From a checkpoint of a small mixture-of-experts model trained on Wikipedia.
Size: 11 layers, width 256, vocabulary 14516, 84.5M parameters.
Experts: 240 SwiGLU neurons an expert, a sigmoid router.
Training: a variant of SOAP for the experts, 412M tokens, 3724 steps.
Below are experts of layer 5 (counted from 0) of a mixture-of-experts language model. Rows are named router (the router's row for the expert), gate (a neuron's input weights, with its number), up (a neuron's input weights, with its number), down (a neuron's output weights, with its number) and show model dimensions 0-255. Each number is 128 + 32 x the weight over its row's rms, rounded and kept within 0 to 255. Numbers have three digits each.
Before each expert's rows: "gets" lists some tokens that make up at least twice as much of what it gets as of all text. This comes from a sample of Wikipedia text that the model never trained on. Tokens count by the router's weight.

# expert 6
gets: " (", "/", "-", "–", " (1", " (19"
router:141086133122104144054060076147123140093062116107160161064060134147139140096199147169141084123115183151118106119141099121149127177122134090139035128127064106128119130145092146167173102063153115128107111110106117103113129150172065122119104120169134153119165169129074156102101087162214120078119162096167152142085167166148091152102148193160122165140195111144200097169150084165144156133143142120100159106133171123109130146092112114096145083142116145098151176118088142110123148143117154099104137069064155131155029114136115167118113096141113120065155136123174096117152088050177155147072119084113120142121140108130155145065078120145163129126130112136120180129124108092150103098116057083097104141187137136108100134093116136141094109103104157106127146141141194086103114089130142
gate0:120129100106114110123115145099126196123152116092148138069118107105131102184139103117149126139086115140134103124095084158116141130123109129168101131093183102139157149189161090104131104131094136134132101148106131155157112095127138116112075133139117127085123132162104114068144178114088162121159135218157154092136133143124186149142092141127156083141191212053134151185153162141136147080126197139110086152129129123138133111126139100026079122109150083101115192176149104122058140096081112133076102109085132137078199121117108110155101142127111217128139151126168101099135094101106134107161093105112127148162113186164151104128141076117170071077147081123068086110094175141098089161091101160154141063057197134163132089097046144139114141126131153082158157106151126136130129156206125
up0:142109164141109049156091091180100075145183099101120169103151097121097158132138076130069076151095130132132165143148101089141119151062114141150120149100067146113071128164144153113144185153085076129070119105116194125128139124177080156087152121091169134120106065127147056109126105178151128139157108099086158117116151167126122144093151079111087122194112072171119158139109117144107175125097115141165072152091121102109120130094115093124105124156072114155130136126040134068106122181121078101221117157165141095121154125102129177125118138095113167133177143162109144155140157108104120095085159111102156084077105180083163104129185186081172144108130107152078189117163101133140132118122175085157107144140116103151163085084093120119122124110161086104128120079079115056113120145107073
down0:163144163142107085180131095133149125171122184160143160118133096079115163124140139142121144110122092106097120149134094081129121137145079120181181137144117183144166160119074153099075165143140104157110114163124115113068135060098144122106117095149162131081132124126133092141176111203120131138157126122114160117148117135065147058116210125128097079134111119107187145221123141116126171045078131135192095141112115133139159129117169119138162176156112097142083147146133140135080178084097096031147057122112143090109168165083205154115142201169088166089135132092108097116121166162126137171101089120157155097121112114097090115118159127131150143141145076117174164169121134088183093088119135158111110150129108197145091110106107154086185163102164112168145136073100073120140076135139081
gate1:148089118145101120099147123156151081158136124133089179160108120084160121171154130170133132113056146119067127138156098156185127132103112114214123127130212130191241164077159137191117149147143078148072093136122136174184162145144103067042143132145119125132141100187088102101151062097127151100139174134138139137117123137178098122114170073125061143109120125078142113111146110136110135124126107166157078119141119100087142110129145104093084132171112123105137113124143083088145122149118084112119141085085146097139114137110126137136142088189164125170146156112147128136064089165105164121155112133189168145149153119160098191110133131149143104077120162157081136152170121136168162185091130125087133093126167193074080176149158118060121164083099136126179150137193157148070090141133110
up1:107039150131150179157114217149152142150119121100071137143086134159142047068129168111105108145122158136147147144132103103124066148073108211116096135112168116169112149104118143131146115177189124097115089188162148151144159133125168108121099109110094146120091110092135117187100031113120197123180209112182137090109169117147105130113165151120123096127083121134138134118141089149143102143184173198149111138120162154104164090123094111137095148144089143150115118134068098095154098137191078162151067128143173129150054108133144142139110099120100103133084129107102098147123174128102140148133127130140114157142152155202071117187152168104103087113151166069111124098136150110114108104147089109092141101121107178082179169136111121173133169129105155122143118044125198084103136133162109
down1:146095141138149126116171155099092161153150161127168174191104163115105083135135128185108112161116084137119058117097116187098081095149111116107108079141201074161086219137130109210135182100102154080158149154123128106165164139136092110078118098100118148133185145143113146120065100151158158142173158097116175095172118062090105117143084124140107124129120115101196142130142141123161120102150088141137146127137142111135157154153101089102106147156094147138142182162073108137092118135127096114133091090172124095194126112137138037108144114107062096145125138132215191163128080096058110138093168076107092146121124117158139086077105110129120122163142144167092123151102129167160083137135097124070115037117119121125197124092076084126116154110128184108141116128068144093126095127123088
gate2:123067110125108107165116100172058114112079085152114135119156136094057110094123147159188103191107148124122122139103156066169124063187183164106126127125110154118098148168128154107118099153139133151116129133167135153131158029104046153169080151105129160138092117121144113154096120110141105093113128129119149195149153119111111137093174149129172088145145129113131067172084140104102139134082209150091126115137115165184134125075149123090162105135171079140081147130187124109180159162160098135141116148156086114113136151120153158163164104085109135124111144108089116050108121186170165054135139139115117125151218148098134125129103070130126098117032104142109113123102108081144123098101108117128113080111126105064119077060083102082162117156136131134118063118146172179102181096131123
up2:118140091169088127109119142114115107108090113108106142156070124146123129125155157165083187107066114191126171119141114116083169126128124134141125130124128119109194138185125139181159128117081113173113111095132087182152189133186134060133113132130134156126150107138130150062096174067186105194168127142163162131174170198139125127132116171124105163120135176125177126087091147072173132150111123119144125133040112113180103103149101122102066116142163086189097126117119149129133142146163084154136105155085159136116114161100127139173069148095145157174136147135115124106153155154185112127139135137170151101086155087166150104092175152107112089084026091119146063193077150040117078082133053095143188169158158121113092130163113116100103133152166127115107131163139089127123144167121093
down2:080190088111158134115132183126155110177152172164127208155113145107123126147130169136097103117156116118164094082093171103130217093137211130141113116126102123113111127175149171130121113118052147041157105122115195118195162133115148142095140117181184105112082165101105113168168130120101170143141092128107097114098078106139147160102102149125182112108152157107126131118173164115121078118118120127105151164096085142176141122146096132099158122191177165190155151115089089143075083123147065091112149161180140145178130096193116118099120116122107115165138085120135139165058103154163097082186168127145195117119112103120106081182125148126137179124077124132147118135111142123189129153127096144099079063063136091128120169099119112077137130143168179174190143121106116124091085140167120
gate3:192144130114072126154087096130129113103094141167077108115124134096129140084126141095144178129093078108096112129093131189112140116175133130155142113205122092139112156103144074100098183147150116117110119076137124154124096156083130080119132172186167167132121137100126097134072118102138172156064170155127141129157149099173152134123112071126163145108121182158137064177137167132156145137129159132102121135176112112130155188182166118092149136154070163175170152123172129158096144125056083153143174106164153108117164176133171140121090155078101213123165139086130126083166082102150152111122164163188151138150096186173191181076122131137124139163132130125164139174089111047116158160144132141159096111076136114079061188119108117197103087155067108173137134145109146157138105165169162
up3:061102126090102138184118082095146126145142130171098125104103125099100101106156092124123131147096157159161118122079149191073125108136164114105069082147170154147095090115168136079121099169125104172135129062107084107174127125080105124124129126160124173124094040156136121134171132180129086161092104222116152153142197107093156098125180122145169109190115141103196121158121125068190159148110077109165118112068147115162148095128115085101145124148088128081126096142140096091126098115086145133072127147123124159169145071148146066112146188121134164139149104131082110164117101124144129071144190148131087129134155105104133106158131134089118079168082133091147109074053156107130104111172113116124139050098185089150148158085106161139204138165135108083093120064113097141151138124089153
down3:126175204161160135137102114141087130110160161144128181168143198166123158070158123196133109112134123148170074087106152081079168119113125148155111130103169135114110123098137131101141160124072166162119132078105136163086128047125096109141174125156123204128154166166121128192150106173058112164149102142129162165189175102123159098175108067136079155109118105145135139091159123099139157144143098143126091188127127151132157139080091063128116051107130140110100092136129086118152087045129142149076147102146144072136168145101178169094132078095116130101128108168139165076129154139178136150100121142094114152129149158145187121150152077104040128171121166159178101137096162150123058128072099146139169093159162144181100170112163115158108154152132115162108089147136105134181130123128089
gate4:052167149144079139130082173141132112109130114046144085136132156078152096072104067075148073144163093163136123143118118155123181105136126118125133130129145144145087225115094192159113145170083106179156098107119178131126099115118155119113161105138137114154089153127153101136142172130120127122069124159157106121139113094130073123119140179107114111137128123096068118132114126101101112219132127163092180117153098088118147198223121163150102144117126188151127063051153161060088160155103114099168152096120112103123132140164131101128098154119140127107135091112130130156157133167141206142119084175154135161184064172125140130116147156075136088095189122145111106115174107092140153150089138163094146110107142090131204167145155157140118164105216190135104120126125161126169121124151179
up4:078087125189143099080053164145155184051132113130107114077135108165125150140121106097159088125123132131096094100170138201090113102160080137159120146165138137188143141081128091157177155144129112177087112147043112139073100130089152153094148155105134152062095135126136127095123128079170169167126130179124143126102113051067121119127055101126161112117157170119107114073146168135161114126117111172138172141093176149154078141148139184186163092103147075145115128133179135092123173142135133110187137150151108161085121111147139187068148082116140195166166108144193150099196088114107155113117142017166081137123160165125143112177115139105141181131193135145121147123122138091146154112102141101130117163136121123065134119086147077143133143106115116143141080103152140097088121141114127
down4:157070189098164103126128160133119129125139122164108134092133154145135087140118159117130090115092132100128134129092145170137110124143177147170110099109158144129127152082124093161105103135148147153110075160159151160124068121105130129113138073120128081177099098167124190130056091168207158131062088110143201090118126146134154148146069162112099111158176108164169114100129170162145121147124200115101102131148162102102120081218110215116161121165156117180117120149106079131159118133084095137089150090158147111138169104163185130095122109098108151103130140151181124102104106088157097068107043126100117085140073104111118145174088163096147098113196125148177138094138131177051201103084105096079099115127094207089116105146145107102098149136156157110094131179161159135145079151118148

# expert 4
gets: "s", "ation", "ers", "ations", "ity", "ions"
router:114134119193034149112098067115110098108130131165087100102143136161178144167158133174124129198130141122124129167115188088124124065158105131143156115131132116133106141111084109098120165172121158154110057100071121102093143130153149162158153159197105123109114147131205122089122115133137145131130163152057140116104144139106073118153124128169157122125161124097133226140127130135156187132197126130175112110052124123134059086112110066122148130154152106104092146121121138150134114182086194090089171092149139082041154073074083165108122127147173135146138110140110080172106095149151134081117172077153123138170102101119102146091125068151154150119141099094082151133084144124103107165145122144120062107108116117135107195114139166194087152114049110123084175162128104143133134094106149
gate0:145136143094131151083156139100095152148082204108098110120120145210115076194120143103154113120126078159102129099194058162107101169131101153182095100180132083124120093121167122104171082119146113189121156123108093096103099166117119098119083114080172134096136078113126113087137145146085143091112101115174131148162121135052079154110167139173083114097076126175184148108134133173153130163116158116091147101111168144074171163106091107170116173156129143162121124084088112152101118129143120129100173122095060083152126086098144101102151132123106137142091113110178115133107158127105110064130183115145107128133095134187127155139110071145166128089094050133114129099105069071130124140144141137152137118144149102052104153137075184124120218113077173160201159112154092099181166133140157
up0:121205107142148161157177171125131157174152077088208118127082087079106165111187147120081149130119110070129153119132121127095159087169151084141132121088121123133129125171099092153167173122139055150124090142109161141108095147113059159144153077127096134204175176127098073161130173130191133089131182196082112132114099109177126171137092141127134147177076149076162086154145175137057179132159143131119115082120075120115159133147137074114122119121088163166185163116178124139116136086098131174123138117099120199110144183132091120105124172136134142123099115111101151185146159167077082141131102120136126090155098116110171065188162140157123101190131116134093131139154130132138131141107162131132153146101152116173188080132131133084128052091143147107121154142136156096085154087203129
down0:122115105136173111061140192152165090160160158131099086128081097121101137140191090184136136095085116142126155110188104083150130137167128148106146131179069141150102186116126164083144123188153091118112106060111122103145137171088131152125180104124139121167139082111141145166113135146090101139123129143125156165151131141125136136084227125094020105162153128148134138156119097093084104102102032104139078073129128135152125124090139063135065101078157134150117169084132186159102159132158108152109124150172076111077131175127191126169088151147143119106105159185104101114114129118165133135131054125113138187112045126078116172151113134111075186172165133193157125163149108107096169112169138169145091140143103135152115149122123117089157121056108116140185123130085114140122107111134120
gate1:080179151161100109155072126144106164135117128137125159096167087199136164086182186149085132091050131117137122076148103102135092071104110209101115138136064156164071120126158121156120137152130131112161145151154123088151084143127139148135101141138056135154098095119073141120102162160178099057089138189161096130105185111126131122130101139182102088111121113133150166089081111130138116118175113218116120053107170123168134105155155126106120195092181112080103136174161116124121103153088079125118110108078162091179088200150121145170111201159167104138105082126099084144127189107085110141117126155142085136147061128127096139159095107080159154146081129166145120121142114122058168160119118115139120145145188140146152113135167130134125098118141175130079095110124097125081196108112138
up1:055088057161133129167092122176118157142181037101187170094107125128070115076159134152084104156085126117151141096139158112127115114090127149121145091083085159144103118189130083193097097134096062085174128080133097132124133106118193175181107127129110155130175067137138131102113131116147124124135192125135094165088150172082116141111065144155131162054176150168143114111168097090113119111145098161145099106124125154140118101122155094171115130122123136085153155133119149120203154103145055207175130140079132087169096180178108169147061133185121112133093072137144108138094165097106131140093130144160085117096142158095091163125108099101122151154095112136108135103081128160140179121082143116114152141110170146171150131178171124125189127093100141153106075054143154164112153130120149
down1:076095096082132091162145097135122137155106098114130145137116091111170168113103142104111161112119131116075136142141168129100126111082126165113108097147128135140121165078147145197089126109127103106134121131080128198130113126152166140090091140101180121133128132142078135118144165152136149094137151170061113166095114201100133135066095134131129135127160143112128119083121144110060102154143103149097113087095104158145101098051188099082112164078210122117145163112056127123116121088121090119149180093128090107216126143130139121124096107084161101149126113116131106153142156082067152143163120152137044124090091199114120085117024077106083112141146155151091158165083154103205140174111142109128097192150078115144134071148133089140191178122113120169107085109172193087123133174175114
gate2:094164134119075061102150103132125171187148120178102155038099153144065092129110142112098152145165199168084145144117158132152147171139132112158203131095131112133097080122119172166119079095155103109138138103103132022152107119053089096142103151133105098109117190104116134066145140142150140120136168115182100148173163191103099209084123152120096079135132211103136116099200119088140094146100136157105143081131078147143072149135128096164135147162158086127157104127177116130149123173094114166106113129120135072112118107135124137068144187111129113071102070081098138130068111137111154073173113130089129092142131135138186128143144097115137167093129170194150136153111161150099145120129176136127125134126110139122171166105115077091145135115174183111142127145162139114207138153162134
up2:117125172153140156096134175107158145078157186087124129171095135141103108069079104148150138131149137153103178121087148135186199115116138162107136103156167065118180100132194120067181151128111163126139137098104145189128080165162159112111138088100108164105051158108179129164060130078124184105150134187145128168129106096109164173202107094168185171193075101134138139125096106179100179169088159084110115147124116176109139082135141105131139144155163157151117139120112096074060140102090129131081130156147139139104104141110120064091143120083161123133098221175169142158113172138082119151089120091166133113139121130171184091148174181125166049116112140136103135072140075127154117106130121137129079041129148134109116150147121118112122150165150120151098108114111115100116142147145117
down2:103132105121144073146196148135096172118129126114146162131145111073116076138126146101096138104118093135146135169183196103139138125162104162151163104131149195132113084185203170118169112081101090152104104058050108194131122178142085086092097136128121179189166164140161146131092144164136138102128121129137140068144090146102161179105131095127132126185089145117093103138112176131126173189114185087055108156138139132074141070129115122167138096179142160148138075152147085127163144114114120097115086145130125118148103125133110129134153095108119108152123170108137198050125202079161164170103119128092133092118116080174139172097060175114151139130134152160158110063141093111134129099127134117117136181087113147164118089206086186109117117071195140101154135132130118132125147086121080
gate3:111138068117160099104108120151126111102090140133180100175162157156130139068149138085124158198113114108077142093091148099133152047166103052157109131152142172172130189076144161171128135149154137188140100124124130152097130139141085150121156074140077105121102088116096092084147101145100122068121116098077112109142151118078115054109136115162134099116138123141138094116090146118080107081116125163167191146138086088118129111110164098109077111166142119143147121164115110134103123104093185149123151083095198158136157172097082131134173104218104098158199102105122135203094091148076189116095177136114142108145100141211138111090136175100129123123085130106123089134153079139105088166155154122103172162079060160148129088128111100101126090076167148141149115132077138101122112088184077
up3:137113147135085194126129144099133182122114114066163112160055109125153106146127162171160096160123101124183135081183126179138125217131151117112144100086184107113113150209097070074116110106095155122113127116136177120052170172116157155091126112114165149104129145097145127129194101108194184142137138173160165117089128119115153106159088156116119086113159161107142125117160115161200170122118147128109172158121082106098117108157080173128083111161125116128089090160087132080191148137164104064155126158113114149153165129140128118125096135062097145074096168105116131106121162079152134105162103114141154165127069121061106125146145116126092122112105133069118126143132127140188104122109127121168089074149147042161125157143110134129076162182092112076123125105177158204163169141069181
down3:145085127167073135191124133102145131139137127171081195108062141111066116187117125065119145201151115104135129090101155183111120162201162110099160104135048082135076130131110121132109071177091113066165155051094174140104148096070196104109161118124128114139159161124148077171100078140102128145069065160127128151172113174119135111109155133120108122167133127216159134093168069110103170140121101113086156137104122142146183074099122129103102154153176119125213108148089152126152188168122112092119140154186072117081131101130140144118149097138141149101166135153161067105130137191116145105101104152145110104134110093114153115115118106147144159111161095145179134184158107154064162139140077125090086137105108127109153143119160159108085143110139141093082163096117157145110174104148141
gate4:141116119148116119136127139136169132128173234105076063155147081089091091156092174133107129124087128082064099176089144056128194121117083095093146143143153186142165132194152159129174143065170091163139184170131166076099129109136135123142142147081071164122150053129113114107145151111082133101120115145112110114152128077141114092100132119142141152127086090143074132110112123082172138150125116156155137125166142207165173129159142104115148148104170108104184119099149097096121185128142158134135171127139140165083159145108116129150110116131100075155073081048152091145125120068139125103147090164158145154089188124108160070144087168124083167163125103154143159165106120152171152127157166068173125139107132093065141129097088152131054162093095106150165181139172079118146102136136121
up4:119110117155163137179086170118148093146212102091119146165145150157144113155076192137138118157083155083112143161139078139076117109078081146127130142135162137109149147163165095171111112197123107117165144097083061106172108141150197145122139082148137097117128125131142162114114110077152170102154131125143185154109121138082065125104129157119166110172112139180157197100140094097134103170104108112119103091117140201163092157129147126176131177110180120129178121163154161078132127166109179130113091101137178158129157154125142171070088142087138185123178098096178158091120157066086123097062156158112147107178101113141133066131142138158049122091130093156102164109193094110174135161117175096104127148087070106109180076137147138163177135109144119188159168150161117151095095159151118
down4:125136115112136081163088143107201167142204085111183065148123156137137177117076196121152091086088117118094181163139126078182054096093086146093070106170195127078168116172116093164151127113188087098133176132148079134114116142090138137078125113088113088185117167159104145158111122160146128086130158100104149134104114105108158094092145100119154159145113122105163087126141096106146105103070122128144091129109180110142124147148124165100125131103145101081142122143093161090097105072133121117100088181141148157186100125132157150061187126046077186123162110125190176053138175105146107086110123118133136143113122105160161058101127091110105142123153086143122147099116123144129097131185135155129130161155130076169164113198164108147163106141100117112114134102173106117085082191150122

# expert 3
gets: "\"", " 0", ")", " ", " —", "}"
router:116130084110064106131074089182123144119142109122078116092151079137153119136087183187165164232136119123140100113107157131155141165136114147183104139116181101171112133149091155127200146102138124171145124116103100115103130058167163130124142098118173129123071093137167049106130086124120176116144108126073108139152060150243141162188115092165145113120133155077149140130141100144172097154159150128103120125114117151088109122091117110171137111096123122100090109084076106113136136124137115106098123096128124074091052097127104133095126124144116126185068079149128108132119077080113146123124182123176084174135130148107133153154101088115115149129136160111175112050113133142176157172159117147123032184143139104193085090101139130124109098142063068137116144112092130101177083104110101
gate0:174117101130072156142038151188107168135143126067151110115142152128072138130110155141129110108075124108071100045136124159164147084118136198147129162184130115105165128147097171109162147061126101102166090141153082084107101204096127107216098079107182165097096134096145172130107163096084186092143108088166081145159079107099151138107089181095204095203116081166080149108109158108084085154077122120130087114100136123066132136146150128168157179158142064132163143124129133096127065151094126128108108111150147137175132144117075142157147123102091115115110133122105125136170083137135172072068124094149147127099107175184161152133162118116088120099137113113065133111148063092122101142153152118184116081119129119156101180136096079110117113156116117117128154143148118123124103126096140
up0:111123127123162134120134131138163061115082096154168093157159098113150171103119203092118125123135116141130148180116185117067080130085105091091116115100227095121162145124140133108162126137120099096123154090149137145119143067163135113064132171104081192168150111178111117143140140106134134139143194154067187179108150184216100165067147090120145143081223094094151154150085161128146109127174130114138128141108095127104117148173075126097134133114080113128109096168117100084107163088150113132133140165130099121113103052106173127106180126171202202139199126144138138095054115130104150098166066167155146107096121115109114122133151183135180140105099165130113135090117162144132165129096119114091103191122080071130127148147131124109144148130118126121157159097094084172189124128136172
down0:090056079140124106133055111102185170131179083108081105078122109152147128125097196130185093142168100127132156119110116066134145157112121147116155074159135106144103151094128096110135116172129050134178102067121088178168121132109158180119158145120126125049125120156155079103114126125202167143148137072156163135127106161105110119160070111166126066152108096191135166135182120197157127119140105140159187138070179170147148134157154140122095084108189109091147149153147150110127093137109085156162178116081130121197128115094131133150107156131124136188105176125121130130068115100135121168114165130135097083112098113148085147129105153136132130168121096068171094083163130132163112183154187120144130119112179155103127085079096137128070196161130109132104089102175114200098119081119144
gate1:091104036171132154143134112113172094065157152115078105100130148145120125130103115081140096074143109138132122058109130108118129093166114051167124160148183161169144084141147151138150100106083130110099125098092113087097138191126110121180127093175090137144085151125107098083153139146188087124132052076066133118155099099101068216111148166166177166148083145153148181143104156154144147121167101141167089130105104113109077165158092079143104124152146104113080101101090118109128082160149139132130131085066117137064159137085129121145115100167122090109113155077146035112138107162165123118157129143132132104170125136124122149074096076151181081147135158154115111139146158082126116159129172091159103112126083060180152133116126106164131164153133125148091121076045158138058133143130090
up1:126123131186149125089155134138106062146157158097110110175098080132154124111082139126145097153100123152117102119100198126122105100108141128154162070140122137188103121072110072113146164156149143111089129155106106116096141138101136099031179108148154119177183107128134105092109105100107139108146095149139073158158167104121099154136092155141141125141147046123109082161071145094133125111111121145141114115104128132132076111086085119092119126146098154145088123159088085161116162132145104064221077109139081112113079119147128168066134216166187108207095160106102125041126109145111129135096108162133094150093131147160136086134089124174191183151065110140116094091099125170160172166080129110158132150138108099201116162132116120186124177127113040150120160077083163118134128147114102
down1:105164128129085168115146070102154134150086176113116110116178113153133129097128113150131145148152117096167148170097154107144168115134096178164171122109080166167136208137109062136081176118141108139175171157120110118148089072142142102172132132102142117102189094124160082076164101123121169115074104105174147149122104090131223145113108123132174129132130090169122085125102219143144131152176113152152142159108040163092166102143144120061134070138181102125088191112122051084120079144043125173112106080121129147103140169086144101119125156130130128131144140150109135136066146099022147132135145053109196143101108133166154123080101111170134174068124179085118120093170146150172109118143147112126128106119114097132117136158079152106142088096104147141093142117079143130114089143119122
gate2:081116165105095166127052109114179136114146118118141113116059146087147146125143080147171097137113166144160142086088101120117113125088149139144138103153128109124121146084132185113138150144171145158121127114157192118142160122193124116093145141112120149157070089141108115156149038142120104109102119106167121129085112182172140088123136098142118185154164107139130154186067137119189143151138133170201123158153160141147164161100121091151123083134115115142091155156175159173083087117150182118164177125168139121130060163139057120133133191064144089082122145168065144086155155090052122134143141099161056139127115146083117142131170162105113169126202145128119094092145115122164131120127051163101139097120152172142139172096120132137083166202170080149137145190108128141148219128134183
up2:135105128154129121083139129160123096138114130127053142100107156153149172099172115074115092138124174137054119169202077145037097123185107119112137057110095171167173086118130144164108122079138126136139166110103138138078043135124103059167094110090161113120118175147184098087101125118129148128149148175149117133130071098135094160116175131144119113147076094115130135185136089064143134129162164179100135116102060156144053097106100128186067121136079148091116086120055153182168163119098099111100102090117113161145193184143193128120114129154112156094117130054102150104110131142191110139151131164144169107151115116098092118061151131158158103122111129118102147143115134132093140074062192096159114102178082093130112155120171130130124099124137176111149113119137134115142105141114079
down2:114108126138114120135113127091101113092106108099146138122136094160140134137118140169085171066156148090091123139143114098090140134133192203134134111145090152162149099089152115159091081042110131068138115183148157112122100141156194110162137121122134142091149195158103086098136151084169106125140098107159066137165042158177144154093148131130063140110089169122095080111074109020164147160143092132118165151150107101114196101159189105140149105129154172146102113079128133152144160142098119133135158097141122114096104180058179148047135122171136189104167133141094167160137175124176147110116123154201183133136131128148149087132112130120129121137152152134082057142171127135096113082099171087104084173120132107178140158101091085149095120125133083132182076158113141159166106185132098
gate3:088106113188117117066102111167161152121100136078116144125132072150139106098137142135081086140155085253138074089182132098107102199176151135091103116156105139079138089157127144094123134121137140174150104097107142110171120084154165115162102171083114193079168127179136183132088143102191141123120071123100167115106112146136119082106141149120100099099122146123102136091125136064080138112145127093083165124098121151120111187149156135125160105114111116123119112147167104107147194139164177141111182144174088142105071126088174185102142118099193080104191097065158032159130096108132131108120159149136160139101157109170150160179131136109152103124095130105183129130112152132170108132124153181127072120103094127103041136114153122085147078125089107101085117163166136100149115178102143
up3:128129135141154130137159092156126072119202125174139079172179146120100205138072118109093100123127110134131122148076096097164125056127103178147157133093178171167114115152111086152103149137124113125159126122086120153104134122122159139071091113137115090088169144128117157129069179090140092171140137143099110089132178139158111214186109149133086165137193108146144135061160122168118147156162123109184117085168088162111141110097096168070090138152119139183099107075175120139062145145124137124123099120156132126144121144085146155081124188105163058129189146125121125133133078084110143098130114138126177088117127109124104105115104099092161192129169187146080096085082104037119155124137106129065094074100154147100060152106138213152121139130127096146128144108157106136081158106062134
down3:179109146173112121097072131110134115143155097184160185149126136111125166111150164063122174120174114160184162059167129107146133106145121169126154081114162178106092133109146152092085145150173168110188099135070150136183150181173152142124174140160142165089134142117114120117106146113181211082137111150166192089127162138142110142169084149194109145088127139054088108122196140092093111124198081144104141078138078125157062117122064144131096142048119094158155152112157170099112094118153050096120137118152154124162153182168175130087130083138091124117130027089107108103104113149113119083110112095086150096128096160170154107125111163132128156121115186119109152143116097134161109133100142107107100107115148126147074112142145130096137127114130196157127135113118167104080117110181178
gate4:217133178092103156102102160126140095103129139147105089097116123106156103092052174144106110066080151083156094159132134118151181150102087114139163099172130187123133140160164118145156100094121062155107130112127079184131151101101193126160117150133142123124058123157107162203079121127135064114109101089112124137092169157111144129139132081142189139180118115081083096116127215132157132189172179122095142062080068133103059137158148117114123122136116120182145119096092090143097104201167122085162191179150140185149121092139153123129130166142206087107179133101139127170181123135127065174106144137129103112129137130132092132125149150208119193087134147148104148136120130131143103180110098127155103186168153136134148180095154107141124148100087135128139086158160127138124173139127140
up4:149141137181133072183148156118087115198105090088176136152107114152139092132082150060176113078125209114172086113064172157081084156100105124150159112181170157141122160113097077150096135121123142184095128127177098171090106114114162136132126156187158146125103107113119088110108060109112103161082162087089081147132151135194077104114180148147142129177160112148172138104189094113136115181168108155129168114130176131090134137102124110172106125191158149160101153086099141169125197134112139167155129123156154099162090182116094167122135101142132143090108159167136088091084115134150127161089146162151124124093108184107111089157151119105194091119140162057121124177091152149131144151146120132131120164140211120201131157086136109101104085146082104083143121101069137188153110102153126
down4:146168121177125171137157115109123094171164153076145163145135103133118158105145101102091050116143150152118153117059069135155164117097130123132143051127181157143128176131081147160150168111143167097163143176171144125156143175176089091101111110106156157103107084118075138152138095162124072096085143122072127143108078133201095143150128070150104154091159159210163130142131100109158133142145160092191171142213153135077128143171155133102150146095177191146187121082167131133123125130069102166102136114161130122137233203149116115137131118128162134157145115096147191117114134124094089091116171081107180104135126105095141101130162132101170138109140114073104129139126110211166156154102156072138068097146144115160139098139150061089171133177133157167133146108151160123118115137151148